{"hidden_size": 224, "experts_per_token": 8, "d_expert": 32, "lr_router": 0.000649, "norm_eps": 1e-06, "attn_scale": 0.125, "init_std_qkv": 0.0334, "lr_head": 0.00751, "warmup_steps": 95, "schedule": "wsd", "batch_tokens": 65536, "z_loss": 1e-05}
Below are experts of layer 5 (counted from 0) of a mixture-of-experts language model. Rows are named router (the router's row for the expert), gate (a neuron's input weights, with its number), up (a neuron's input weights, with its number) and show model dimensions 0-223. Each number is 50 + 12 x the weight over its row's rms, rounded and kept within 0 to 99.
After each expert's rows: a language model's description of what the expert responds to. This comes from a sample of Wikipedia text that the model never trained on.

# expert 27
router:57 29 30 58 63 34 47 68 38 34 45 47 44 45 37 49 57 31 46 55 46 55 50 57 46 48 65 28 46 48 65 44 53 26 63 45 59 56 45 34 40 62 25 67 48 42 44 47 40 57 46 37 38 58 61 38 64 33 57 62 46 26 63 40 45 38 62 60 45 64 54 47 40 50 16 54 28 48 51 55 64 45 61 43 65 46 48 43 54 34 56 36 61 65 57 71 54 52 66 68 52 34 63 43 31 46 22 39 43 49 60 46 44 39 50 53 35 61 37 63 42 43 63 49 43 41 37 46 64 61 58 67 48 60 50 51 29 46 45 29 54 68 26 35 34 73 50 68 38 38 44 58 57 54 41 56 59 67 39 35 69 56 27 49 72 50 55 74 29 51 54 36 44 49 58 36 43 58 43 65 56 35 46 60 64 58 45 56 49 52 62 49 42 64 58 59 54 70 54 32 65 39 69 52 78 42 29 60 38 24 68 54 55 66 45 73 42 63 63 47 61 46 43 48
gate0:58 46 47 45 48 45 63 49 54 33 44 39 45 60 50 32 52 50 57 67 77 51 48 48 63 47 53 64 30 46 41 60 51 23 42 32 40 63 53 59 47 52 63 90 25 51 43 60 58 53 51 53 58 51 54 49 46 48 58 38 43 35 60 49 61 39 50 52 51 49 55 32 60 48 40 54 44 45 37 65 58 56 60 71 47 57 50 58 44 21 42 59 46 50 40 69 75 41 68 40 53 56 58 45 61 66 59 65 49 51 66 40 39 60 58 51 59 55 72 44 27 53 74 54 41 20 45 56 83 34 52 36 56 76 51 23 53 35 58 55 66 56 53 48 45 57 33 64 19 68 61 57 52 52 54 59 45 52 30 44 48 60 34 51 60 48 37 61 35 49 51 56 27 50 76 49 45 40 46 58 48 26 53 53 40 66 58 42 48 54 56 67 34 54 29 69 33 47 63 45 37 68 50 60 65 59 30 36 50 27 52 33 54 37 39 52 46 49 62 28 57 64 37 52
up0:40 46 37 40 60 70 50 56 57 52 56 64 58 55 45 72 44 66 50 51 37 63 47 44 46 33 39 59 56 63 59 31 54 59 65 51 41 33 62 25 58 47 51 24 55 49 36 51 65 39 66 63 31 65 61 61 40 39 47 44 58 55 23 54 47 60 61 61 49 55 38 49 48 43 52 44 71 45 65 22 60 37 58 20 48 33 36 60 58 60 47 62 63 43 52 31 41 61 66 46 66 45 27 79 37 50 48 43 31 35 41 53 45 44 64 37 52 50 29 26 79 58 39 43 52 64 59 48 21 53 33 42 60 44 57 65 61 54 55 68 35 47 38 46 51 54 38 41 61 54 53 48 53 44 48 56 72 55 48 46 61 49 66 55 50 44 82 37 67 53 31 61 53 34 43 62 50 30 38 65 47 69 53 56 40 71 49 46 52 64 47 43 52 67 62 26 47 43 28 62 62 38 40 46 40 47 78 51 52 59 32 48 53 72 58 46 43 49 55 67 38 53 47 42
Word-piece right after R or a capital in sports tables and rosters, as in R-av-ens, R-il-ana, R-ou-te, J-ud-ge.

# expert 31
router:63 40 60 71 85 45 57 62 42 39 25 45 63 60 37 56 42 47 44 29 73 69 30 48 33 55 59 44 30 46 56 51 51 38 85 42 43 77 54 43 48 47 50 63 57 42 46 29 37 61 69 50 47 83 46 39 74 55 52 68 65 47 55 59 51 42 62 62 44 61 47 67 47 52 46 61 42 39 50 55 48 60 53 46 36 51 41 44 51 46 38 57 64 59 60 64 37 47 69 47 58 64 56 51 34 48 52 32 47 49 58 30 42 31 43 50 51 69 49 56 36 36 63 39 35 47 46 32 53 63 67 52 34 73 69 65 48 65 45 57 50 52 47 40 48 67 63 61 37 47 43 52 73 40 23 59 35 50 24 53 59 57 43 58 63 59 60 68 32 52 57 47 51 39 53 47 61 60 41 68 57 40 43 59 56 75 34 60 39 53 63 30 55 62 62 39 71 67 61 46 49 38 63 51 67 41 43 63 51 62 54 55 49 39 41 33 58 43 63 32 59 35 54 36
gate0:55 65 71 72 67 38 54 48 56 47 33 55 69 70 47 67 55 71 61 45 67 51 42 50 39 59 52 52 47 37 70 55 38 33 75 49 45 58 57 58 43 67 46 57 64 65 58 39 50 46 85 56 62 79 63 39 67 63 59 52 69 45 48 56 46 68 57 78 83 57 39 53 55 59 60 62 65 44 40 59 43 54 53 63 40 55 57 35 57 48 64 53 45 25 47 63 43 61 51 42 41 66 54 52 33 33 57 44 42 32 41 42 44 45 46 55 41 62 73 50 47 51 52 46 45 40 39 46 52 32 90 32 43 71 77 45 41 54 54 65 44 55 54 55 67 42 75 51 56 58 51 47 63 45 51 57 38 27 32 44 57 52 35 89 48 42 58 47 29 50 38 41 61 37 28 53 57 42 60 48 61 55 66 48 53 59 29 51 44 45 46 57 53 59 57 41 42 53 51 40 58 39 48 51 49 41 41 50 58 70 61 50 48 43 34 66 64 48 54 50 47 45 57 75
up0:49 49 67 71 66 48 48 53 54 63 45 50 52 70 50 60 63 53 65 41 68 52 50 51 40 55 65 62 45 48 54 60 36 42 68 54 40 61 48 59 33 50 46 59 78 70 70 35 51 48 80 72 57 72 60 49 68 65 62 52 80 47 42 69 47 63 55 80 75 51 52 66 56 55 60 59 64 32 52 47 43 57 60 67 32 64 40 40 49 57 52 61 52 38 54 45 37 57 55 40 44 65 46 48 45 26 58 60 46 41 26 34 35 42 50 50 48 61 74 44 45 61 58 51 41 44 40 43 60 37 74 35 42 68 67 60 33 44 61 69 43 52 65 55 68 35 80 48 43 54 56 40 51 47 41 54 26 27 35 56 57 48 45 74 51 46 39 56 29 41 52 44 65 37 40 49 59 35 69 55 47 54 67 47 52 67 34 33 38 53 54 52 64 52 58 40 45 54 41 40 40 47 55 44 49 38 38 53 51 72 70 46 47 30 46 62 63 37 58 47 54 31 64 68
Latin genus endings like Streptococcus and Streptomyces, the piece of classification in taxoboxes, and words beginning comp, comm, produc.

# expert 58
router:47 39 51 50 65 47 45 72 46 39 36 48 56 45 26 57 46 45 30 25 57 61 31 47 44 62 68 38 45 69 67 38 50 34 67 36 65 53 52 38 51 53 34 51 51 44 45 46 30 57 62 49 36 52 44 47 71 46 58 84 53 25 64 43 57 38 56 61 48 43 48 56 36 61 45 64 39 45 49 56 50 54 69 46 37 34 46 41 59 36 33 46 54 68 53 57 44 50 63 59 55 39 79 39 43 51 38 49 41 48 62 55 39 36 53 57 41 59 48 47 44 48 71 42 39 41 40 43 79 69 65 66 43 52 55 54 27 53 55 42 30 58 40 47 50 64 35 69 56 27 33 52 54 29 45 61 66 55 34 49 63 62 31 41 60 64 59 72 43 79 60 40 41 27 55 42 37 55 36 71 54 37 36 56 51 53 39 63 41 45 66 47 53 58 71 33 61 53 40 41 71 41 66 56 55 43 47 61 32 57 54 86 51 61 45 46 47 69 64 29 54 51 49 43
gate0:26 35 60 35 44 61 51 39 52 31 60 45 40 48 63 51 61 56 52 51 30 72 19 59 37 54 50 26 44 54 57 50 46 48 43 60 39 60 28 51 64 67 61 44 47 36 60 55 43 66 49 46 26 52 46 38 72 51 44 52 67 56 53 36 64 46 59 42 38 48 48 64 43 44 48 51 58 45 50 47 44 55 50 48 42 45 52 41 33 20 28 61 59 67 55 35 50 29 36 54 47 31 51 19 44 56 48 84 58 58 58 47 54 60 49 27 64 68 54 35 34 49 54 40 42 23 51 56 67 68 54 48 54 72 58 28 30 34 49 52 47 33 41 42 65 40 66 42 65 62 42 53 42 42 59 52 55 23 73 57 55 64 31 38 57 46 48 60 28 62 60 36 48 56 68 63 40 42 27 60 37 64 59 57 41 37 51 63 50 68 60 62 57 52 58 46 45 61 60 40 63 61 62 47 31 37 58 48 54 58 43 55 45 29 46 45 49 63 65 36 52 63 71 37
up0:55 60 65 55 62 59 53 69 60 65 32 54 46 55 60 20 71 34 55 42 77 39 66 55 63 64 46 68 56 52 34 44 36 50 51 66 42 54 57 36 35 32 45 59 72 43 48 23 52 49 45 56 61 48 56 40 32 46 67 55 48 59 42 63 48 84 60 52 62 57 44 31 55 37 40 42 49 58 47 57 55 50 42 50 35 52 61 63 68 51 69 51 45 27 56 68 43 58 31 21 52 63 40 64 40 42 46 63 65 68 49 32 38 50 41 51 48 51 53 60 28 50 43 57 20 60 54 59 21 28 43 58 46 37 44 41 50 43 61 51 45 65 51 50 50 36 49 52 51 64 47 52 43 48 45 59 32 47 39 51 53 60 68 56 73 54 60 29 52 41 55 74 53 48 62 52 62 55 82 37 45 47 28 49 53 56 55 17 47 33 60 61 46 52 48 64 63 50 55 51 40 36 46 54 65 54 43 43 51 44 59 49 44 82 62 50 66 25 43 53 39 59 30 44
Blank line breaks ending infobox field lists, like after Position(s): Defender, plus commas, opening parentheses and capital initials of names.

# expert 52
router:73 28 41 60 57 41 41 60 42 47 29 49 76 51 28 60 55 36 37 40 52 59 48 62 39 37 55 46 39 60 59 27 67 22 69 53 63 52 62 43 48 40 38 54 40 38 43 37 19 59 56 41 25 54 58 40 62 38 52 46 54 46 64 41 56 32 64 81 29 51 74 41 53 61 35 52 34 50 55 68 61 43 59 56 40 47 43 30 49 40 36 53 45 53 67 68 44 64 59 54 60 47 63 42 43 40 49 44 37 27 66 43 41 32 67 62 42 69 51 63 58 46 62 30 33 56 55 38 57 64 50 59 39 62 57 62 43 60 50 41 45 61 48 26 48 70 45 60 52 41 36 51 56 36 53 63 49 77 42 38 59 60 45 37 51 46 58 63 45 60 58 46 43 41 66 47 46 55 44 60 62 42 44 53 65 61 42 54 35 32 65 42 61 54 53 37 67 58 55 27 68 40 68 62 62 44 37 68 43 53 55 48 69 49 44 62 50 54 55 34 74 47 27 29
gate0:33 43 49 34 42 47 59 67 71 31 49 54 74 57 35 44 39 53 49 57 53 22 36 57 61 22 71 48 63 34 42 47 62 51 44 59 62 57 49 28 51 54 47 43 38 26 44 31 55 41 62 40 48 30 45 42 33 58 43 56 72 47 57 49 51 57 49 65 54 42 59 50 51 50 59 59 63 79 75 43 55 45 61 60 55 67 47 08 55 32 49 53 64 65 59 39 50 63 34 78 55 41 54 40 36 55 73 56 47 56 31 41 57 37 48 76 41 69 57 52 42 44 59 36 29 59 31 45 30 44 51 40 49 58 50 46 67 45 57 46 51 34 48 43 61 68 45 47 62 35 43 62 37 45 49 55 59 36 54 48 64 52 51 42 41 63 61 34 58 51 45 42 46 61 36 39 31 36 53 39 67 55 50 52 42 58 64 60 69 62 50 45 61 56 56 37 57 53 55 60 28 34 43 49 67 47 24 82 63 42 47 44 72 54 54 38 51 44 35 43 61 36 62 58
up0:30 52 61 34 50 46 66 45 68 39 57 49 76 35 29 52 38 57 38 52 50 19 50 59 68 30 74 58 56 27 32 34 56 52 52 51 40 53 53 33 38 52 47 43 45 17 51 35 46 48 56 46 53 27 46 55 53 50 38 49 64 55 61 51 54 42 52 84 60 44 73 63 59 53 49 52 65 58 62 47 50 33 61 42 46 84 31 22 69 39 52 54 62 62 59 41 50 76 23 67 60 54 37 36 49 43 67 64 43 47 35 51 47 37 44 61 30 48 52 43 50 48 80 40 50 49 43 46 48 37 57 47 52 44 45 44 61 43 54 36 49 24 65 43 37 59 44 24 50 45 35 47 32 45 50 58 65 43 79 54 53 44 57 41 37 54 64 46 58 45 49 41 61 58 23 58 46 38 52 42 55 64 37 59 54 52 59 35 70 52 51 48 62 61 57 46 52 53 65 49 32 43 45 54 57 40 45 82 52 50 48 41 61 55 37 52 43 36 51 73 44 34 54 49
First pieces of words starting with c, p or capitals, like comp-atible, comp-letely, p-iano, pro, Ch, F-ootball.

# expert 7
router:52 44 42 59 63 39 45 60 38 48 25 57 50 48 41 52 50 49 37 50 52 60 34 42 47 48 72 38 46 58 59 29 53 43 76 25 71 55 60 43 43 28 31 68 38 52 42 40 28 71 73 43 53 58 48 34 71 41 51 54 48 25 66 34 61 39 52 62 50 74 63 41 44 70 42 61 29 56 24 59 59 60 58 46 41 48 50 39 69 47 47 53 62 54 67 57 41 52 64 49 54 47 52 39 33 34 34 43 56 50 62 47 50 23 57 66 30 59 42 62 49 38 70 42 42 50 47 44 63 63 71 53 46 68 55 58 43 63 49 38 29 59 40 47 44 58 52 66 41 41 39 57 54 34 49 61 55 74 26 41 61 54 31 57 81 61 60 63 45 62 54 40 40 26 59 38 36 58 44 58 59 45 34 51 68 54 49 65 34 47 68 46 38 62 60 37 57 60 69 47 61 20 56 67 56 42 32 62 44 56 63 59 52 57 45 55 46 56 60 38 50 49 34 43
gate0:54 41 63 71 39 68 37 36 63 39 59 36 67 46 35 52 50 36 66 51 69 56 62 46 64 70 59 38 56 54 77 44 54 52 49 36 51 49 63 47 53 40 59 61 25 43 16 77 77 61 48 62 35 41 61 39 39 50 55 33 54 59 59 43 53 36 51 51 22 65 54 57 32 70 56 39 57 58 48 38 31 37 82 55 44 57 54 59 41 61 40 66 57 49 47 40 35 78 52 62 45 64 33 49 47 42 46 38 43 39 54 58 60 54 41 42 70 54 55 59 37 42 36 51 52 50 55 49 75 50 52 67 55 61 39 55 66 64 48 30 49 50 54 44 43 65 64 52 25 15 46 56 71 64 56 49 39 48 55 62 54 47 41 45 49 57 62 58 55 57 39 25 41 49 71 65 36 58 65 47 61 57 66 62 55 37 49 50 53 38 82 57 48 35 77 51 52 43 36 23 59 57 50 49 57 63 45 49 52 52 42 61 56 47 53 51 56 42 43 49 41 38 30 50
up0:44 31 59 56 25 57 43 44 65 33 61 65 26 25 46 57 63 53 54 31 28 52 47 54 49 57 54 64 49 63 65 32 44 48 48 48 28 50 77 48 48 31 50 42 44 58 35 56 49 75 42 73 63 52 47 48 59 50 58 27 63 63 86 65 54 59 48 52 53 56 59 42 30 70 36 31 67 64 43 58 39 44 82 73 46 43 62 55 51 60 37 73 67 52 65 57 48 61 39 54 56 63 29 55 46 72 48 38 64 66 60 32 64 58 60 52 45 34 46 64 64 42 36 63 44 40 53 42 48 47 49 64 50 44 52 45 46 67 38 33 54 37 56 56 55 36 55 42 40 50 37 37 34 48 58 61 54 59 43 57 48 50 29 49 45 53 60 62 66 30 45 56 33 52 52 56 46 64 49 42 40 27 84 42 52 36 32 48 25 47 66 45 43 36 49 55 47 42 52 37 55 52 73 49 46 27 45 42 63 56 54 34 52 41 47 58 59 52 57 54 44 43 39 74
Colons splitting work titles in lists and tables, such as Germs Of Perfection: A Tribute, plus table pipes, dashes and blank cells.

# expert 48
router:68 30 24 71 55 41 28 51 50 56 43 48 46 62 46 46 41 41 42 40 54 52 57 43 41 42 51 38 44 59 53 44 69 41 63 41 76 40 57 44 38 33 29 43 59 37 36 34 38 62 65 37 38 58 56 41 63 41 64 53 49 34 54 48 54 46 58 56 38 66 56 43 29 67 43 56 42 70 41 67 58 61 65 39 35 41 48 34 67 50 50 52 53 73 57 63 34 58 62 71 64 33 66 18 47 45 38 48 50 37 62 55 43 50 51 73 37 65 42 67 33 48 59 37 44 59 54 41 59 62 72 52 40 54 53 67 33 54 64 43 31 69 43 31 49 58 33 74 43 35 33 58 71 51 55 66 54 43 39 30 57 68 49 44 57 44 57 68 20 68 74 42 46 46 65 43 39 44 41 55 55 31 39 48 54 60 42 66 39 47 58 38 65 61 61 57 62 52 43 43 59 35 69 73 54 37 38 54 39 33 57 53 66 56 39 49 43 59 57 44 67 43 41 41
gate0:52 18 43 60 52 57 33 38 34 56 53 54 32 61 70 50 55 52 57 29 50 23 47 44 56 56 62 52 83 58 54 60 52 52 45 46 51 78 55 42 55 68 36 47 49 54 43 54 65 48 60 51 45 51 60 41 58 45 42 33 45 52 58 55 55 65 52 37 44 45 54 27 44 66 45 69 56 23 46 39 62 59 61 38 38 86 38 39 49 56 38 37 45 43 83 62 43 62 47 55 53 45 56 45 52 65 64 68 55 61 30 39 53 46 40 48 58 56 69 59 37 51 35 59 55 57 45 35 33 39 46 44 58 40 36 78 54 36 42 41 53 36 62 33 49 49 46 55 57 32 34 74 63 63 61 58 71 59 51 38 62 56 56 54 59 46 63 54 57 87 44 56 45 50 34 57 50 24 62 34 62 42 37 49 64 69 23 42 55 43 32 42 54 62 51 43 31 29 45 54 32 42 46 34 54 64 65 44 54 42 52 38 37 41 54 53 31 67 52 57 56 38 48 40
up0:54 62 62 41 62 50 68 74 63 37 49 36 55 37 44 50 56 54 63 79 56 72 59 55 43 41 52 60 40 48 46 34 66 46 50 62 50 39 50 51 26 34 69 55 60 61 64 61 38 44 52 55 51 38 46 67 48 70 37 60 65 70 49 38 59 60 53 61 42 40 47 67 64 41 37 37 40 64 49 57 30 56 58 63 54 21 62 55 52 38 59 60 47 74 41 40 66 50 55 63 51 43 54 76 56 46 60 44 45 46 49 54 36 57 53 16 32 49 59 42 51 45 50 35 40 36 52 42 64 59 39 49 41 70 33 24 52 64 59 53 52 77 45 51 60 52 51 43 52 59 55 45 28 46 39 52 25 24 53 58 38 62 46 42 41 35 44 53 50 30 56 50 49 45 66 55 45 52 47 64 26 66 42 75 40 59 82 51 45 65 61 59 47 47 45 54 63 62 35 45 78 50 43 78 40 53 26 43 56 71 43 44 57 67 53 53 36 28 44 38 44 51 56 47
Opening pieces of words and names split into fragments, like M·aus·oleum, te·enager, Par·rillo, att·ention, S·ir, S·ports.

# expert 9
router:51 44 44 68 59 31 48 67 43 45 42 53 53 31 56 55 49 26 37 57 61 56 29 38 44 49 65 32 48 40 46 48 63 40 45 55 55 46 47 40 37 45 32 73 41 48 42 24 40 61 39 39 29 68 58 43 44 43 54 59 50 35 49 39 52 55 61 51 32 58 67 62 58 67 32 64 48 61 38 57 55 54 53 59 37 27 52 47 50 51 42 38 52 61 68 64 32 63 61 58 66 21 73 52 47 39 28 51 47 32 63 47 30 32 48 51 23 60 57 55 41 46 63 50 38 33 54 44 61 61 49 51 31 56 57 56 31 50 52 19 44 45 44 11 37 60 53 66 39 43 46 55 55 40 38 61 53 45 40 55 58 64 45 46 65 54 64 61 40 67 59 42 40 38 55 41 30 50 44 76 65 42 29 53 58 53 38 51 41 32 60 46 59 63 85 36 54 63 40 39 62 47 67 55 49 30 45 68 49 47 73 50 54 53 42 46 58 53 66 32 59 46 37 33
gate0:70 44 46 51 60 36 59 56 65 27 45 59 50 58 69 55 50 54 30 51 59 44 54 64 56 42 46 46 42 51 53 58 48 69 31 63 53 47 37 50 23 55 33 74 67 33 37 21 29 41 47 55 35 44 47 54 61 36 62 53 32 61 51 61 64 64 40 68 34 54 32 43 60 63 42 59 43 54 35 43 49 26 61 43 41 40 35 22 47 48 82 43 41 39 36 49 35 31 54 53 65 53 63 48 37 62 45 51 65 41 37 61 48 54 39 49 36 62 56 46 50 49 57 52 53 40 26 60 66 70 72 50 31 49 15 21 34 27 44 55 46 51 49 30 56 58 58 56 52 50 47 34 53 61 47 49 45 41 44 59 67 60 53 58 65 51 50 70 63 38 69 47 61 47 62 67 52 40 42 47 67 37 37 24 46 51 49 41 43 42 64 57 39 71 44 59 50 50 34 67 48 30 57 53 31 50 44 57 48 27 45 48 47 54 70 48 51 61 57 57 43 35 34 41
up0:26 54 57 47 48 52 45 33 34 54 54 41 50 53 13 45 43 42 73 33 43 42 50 45 58 55 63 50 53 61 55 40 48 36 71 38 73 42 71 47 68 41 62 35 34 59 53 64 65 57 62 41 62 56 45 51 45 61 38 49 58 44 41 51 42 31 49 46 61 40 65 58 38 32 65 43 31 50 49 71 62 74 59 50 50 63 68 68 43 49 15 63 59 69 48 65 54 61 56 42 40 46 37 51 66 28 48 47 39 56 63 37 42 34 66 77 58 34 48 43 44 58 53 39 48 53 69 42 38 31 52 56 69 43 67 80 47 62 63 28 48 53 31 59 38 51 57 50 50 39 40 63 53 35 67 63 47 63 54 47 30 46 56 57 42 62 41 35 48 56 30 63 33 62 56 31 46 49 45 55 49 52 35 73 40 70 52 57 46 50 23 37 52 38 55 36 54 51 63 32 51 55 66 54 55 48 42 41 53 66 53 77 67 47 37 63 48 35 38 52 49 60 66 48
Open parentheses, "with"/w-ith after W, auxiliaries like has, had, have, and www in song titles and credits.

# expert 57
router:60 39 43 69 79 39 41 59 45 32 40 50 54 45 46 63 58 53 49 56 49 63 52 61 36 51 51 37 45 59 78 45 68 22 59 51 58 67 58 46 50 44 31 65 51 37 26 47 42 58 51 32 28 58 65 41 60 42 50 53 62 42 45 45 60 42 54 69 36 54 70 52 44 64 37 46 39 69 43 68 60 61 47 41 38 37 24 46 47 39 40 53 41 59 59 58 33 58 55 57 58 41 68 47 47 40 40 38 37 41 63 35 47 36 48 48 50 63 41 56 49 43 54 43 36 42 55 41 51 61 62 65 40 49 59 66 41 50 49 43 33 54 49 53 23 56 41 61 30 29 29 48 68 43 51 68 69 70 33 43 62 68 45 42 48 53 49 68 43 66 75 29 40 56 60 47 49 56 31 83 64 40 32 48 70 49 44 54 48 37 54 48 61 59 53 52 49 66 38 37 53 19 74 44 61 33 22 57 37 46 57 50 52 58 34 58 45 47 51 32 50 45 24 37
gate0:48 71 60 48 52 48 45 17 39 26 32 53 51 48 45 60 55 52 53 52 59 58 26 47 50 58 52 54 43 47 39 43 50 34 44 63 54 87 46 43 45 55 38 55 46 49 42 59 35 55 38 42 55 52 52 65 34 58 53 50 62 50 50 44 59 48 46 47 56 63 61 81 27 52 53 43 55 56 42 56 64 54 52 34 55 54 47 47 59 36 56 45 47 61 45 50 42 58 24 60 54 49 61 49 59 53 37 59 41 19 43 47 45 47 44 24 35 33 33 60 24 51 67 46 41 36 57 61 30 57 59 41 64 23 60 55 50 49 51 35 74 58 39 64 44 68 50 73 56 34 44 51 50 62 08 43 45 65 45 34 52 51 44 48 77 59 40 61 49 52 54 43 54 37 34 59 41 33 43 60 51 33 47 46 73 60 56 22 52 35 63 55 57 51 44 46 35 44 61 38 43 36 54 32 81 45 35 49 58 47 61 52 44 38 46 45 27 40 54 54 49 31 83 66
up0:62 33 45 42 43 53 53 72 74 69 54 55 43 69 60 50 39 46 47 48 57 47 59 52 51 36 47 40 56 50 40 50 55 62 74 45 47 17 62 56 59 62 64 36 56 57 51 39 51 58 62 58 49 63 50 25 72 36 57 60 44 40 48 64 36 72 48 54 54 47 34 38 58 53 29 36 56 52 43 47 25 41 59 48 57 42 62 44 52 58 54 52 52 61 51 47 57 42 60 43 13 37 55 38 43 55 36 36 53 88 43 53 48 63 72 74 64 56 67 44 65 45 40 46 73 51 49 31 67 49 49 54 29 60 48 32 39 58 52 55 20 20 76 51 47 54 44 34 45 55 48 56 36 52 66 63 49 33 51 64 63 51 50 58 55 57 58 51 53 46 46 65 36 70 61 26 40 66 49 50 55 63 42 63 27 35 67 73 20 49 31 55 57 56 56 53 59 48 28 55 54 54 59 68 36 51 66 54 44 51 59 49 47 62 44 57 50 57 53 49 65 67 37 49
Long markdown table separator runs, plus words after to/in/was such as but, where, used, found, released.

# expert 54
router:53 38 38 62 56 38 46 56 40 26 46 50 57 51 31 60 47 34 33 29 63 70 46 51 38 43 56 41 54 49 63 52 59 23 69 53 74 47 70 46 49 31 49 74 59 50 34 40 47 51 59 36 41 53 51 36 53 41 67 68 56 47 56 48 61 27 49 76 39 59 74 47 24 70 40 53 48 44 34 58 46 54 75 53 41 31 25 41 73 52 63 32 46 71 60 62 35 58 58 66 61 37 63 49 33 43 47 44 48 45 56 48 51 29 46 51 46 55 27 58 44 46 67 41 41 38 41 35 56 65 64 45 44 84 57 55 36 64 65 38 45 60 51 37 38 48 54 56 44 43 44 54 47 38 35 56 44 54 39 41 59 61 41 48 47 47 60 59 32 64 69 44 50 42 81 43 53 56 42 61 60 52 36 69 61 58 40 53 30 40 59 40 61 55 66 32 57 49 42 31 60 43 53 69 61 38 49 59 35 40 64 55 51 45 31 51 41 48 64 36 58 45 27 38
gate0:39 60 57 59 62 44 33 61 45 40 64 37 42 68 33 31 30 67 66 58 73 51 36 42 40 51 47 48 43 46 28 61 59 42 42 56 54 62 41 43 52 47 59 66 50 46 63 48 26 48 63 47 57 56 54 37 44 45 56 72 78 65 44 63 71 41 54 65 68 62 37 75 33 55 40 53 56 48 45 32 48 52 37 47 54 54 33 58 58 41 69 35 54 46 69 55 39 43 41 67 48 46 53 64 36 44 50 62 63 43 58 63 37 59 44 44 63 47 45 45 46 61 52 52 43 35 39 46 59 58 62 38 38 77 34 25 34 60 60 53 38 48 61 34 62 46 75 50 48 48 35 56 46 24 50 68 30 38 43 43 59 56 62 34 57 55 59 44 35 54 63 60 32 43 61 64 81 61 45 23 61 48 32 49 26 57 69 45 62 63 56 40 68 48 67 35 85 58 37 48 59 60 50 71 42 57 56 55 61 22 47 54 52 56 45 56 46 50 44 49 59 49 68 40
up0:52 29 54 49 45 53 79 46 48 47 33 56 41 31 61 67 72 54 52 68 59 51 63 73 45 36 41 32 47 39 54 31 50 47 39 44 46 49 72 69 62 62 45 49 45 65 20 29 62 34 40 52 45 16 52 53 54 48 43 63 35 59 34 33 49 53 46 45 47 49 72 39 65 52 37 63 44 52 65 44 68 66 63 44 59 42 39 35 51 53 61 47 34 63 18 48 56 49 64 43 59 64 54 41 67 47 60 55 43 35 44 53 40 47 49 41 17 71 57 43 47 60 54 53 54 50 43 69 49 61 29 47 59 40 51 56 48 45 50 38 63 24 44 47 46 53 34 38 63 26 49 47 58 74 43 33 74 46 48 59 43 57 51 62 56 41 38 40 57 47 62 55 52 48 49 36 35 52 61 78 32 58 50 46 62 40 50 34 57 42 23 42 44 48 46 58 42 51 48 67 47 29 35 44 73 51 36 61 29 66 45 45 62 50 66 38 63 64 60 45 48 49 58 72
Word-initial f/F pieces and leading year digits, like f·atigue, f·aithful, F·ulham, I·f, 1·990; also .fr domains.

# expert 37
router:61 52 53 68 69 32 44 66 46 38 26 45 68 58 13 56 38 46 50 44 54 66 45 22 43 57 57 30 46 64 62 23 64 33 57 31 63 46 73 65 44 22 43 54 55 47 32 41 50 74 62 38 28 71 41 46 67 51 48 62 60 37 59 39 56 42 51 60 47 66 59 52 36 51 36 56 32 59 32 57 63 51 46 69 58 36 54 54 55 55 65 46 39 54 70 59 33 59 65 46 54 48 58 45 33 43 48 32 45 42 51 38 44 38 51 52 44 60 23 57 34 45 49 38 44 44 59 44 59 50 71 45 52 56 47 62 34 50 44 32 39 54 42 51 29 58 55 69 46 38 47 64 65 47 51 58 66 55 40 45 55 62 35 51 75 61 50 57 42 65 51 42 57 25 65 49 42 39 33 66 56 45 40 53 53 67 35 49 40 48 47 43 49 58 64 30 68 52 50 25 48 25 65 57 52 34 43 51 42 50 59 62 64 65 50 71 41 64 62 45 58 24 51 51
gate31:52 33 31 58 60 54 32 39 59 50 50 43 30 56 77 44 34 57 54 55 69 35 77 41 13 52 39 43 48 55 41 81 58 67 53 50 40 38 29 54 45 39 41 48 46 50 46 61 48 44 36 30 40 49 40 40 29 71 36 63 41 54 47 64 58 37 70 41 57 46 61 58 71 31 44 47 32 54 32 57 49 66 59 58 48 45 45 71 46 33 46 54 51 46 45 48 57 48 58 63 52 34 56 44 31 35 54 58 41 42 48 60 26 34 55 45 45 54 58 41 38 46 38 51 71 49 39 38 65 57 65 38 43 27 45 56 47 34 45 58 57 76 37 53 41 49 82 69 69 34 58 57 45 60 63 37 34 52 53 32 68 40 55 47 49 45 65 40 49 36 56 63 44 60 60 37 50 24 47 49 49 41 46 50 46 63 27 39 64 49 29 29 62 42 56 54 52 32 50 57 67 39 43 57 46 44 67 39 36 31 29 44 43 55 53 53 68 48 53 29 55 38 62 46
up31:46 51 39 60 65 64 59 41 49 78 50 39 61 58 43 58 33 34 53 42 61 44 65 61 24 44 61 33 53 49 56 41 45 54 51 36 41 39 39 51 31 36 33 68 50 67 67 61 64 61 31 42 54 25 45 63 28 69 61 62 33 38 47 41 49 55 52 40 60 46 52 66 54 52 56 47 49 46 66 56 41 56 51 52 43 53 61 45 52 57 49 43 54 61 57 31 62 60 58 31 75 48 45 32 26 68 32 51 51 44 57 76 54 31 53 62 41 33 51 69 72 62 05 33 57 47 65 54 66 37 35 48 60 56 47 74 48 51 49 33 64 54 37 54 42 51 58 82 49 51 47 53 54 40 37 36 44 64 71 46 45 45 35 41 43 39 52 50 57 53 51 41 39 62 50 62 53 59 51 46 51 74 46 35 58 67 55 72 58 57 55 44 50 62 51 62 64 45 52 76 45 35 47 38 42 45 62 48 42 21 48 69 34 51 65 52 40 43 66 53 51 61 44 73
Periods that end sentences or abbreviations like Co. and vs., plus ends of names and words before a break.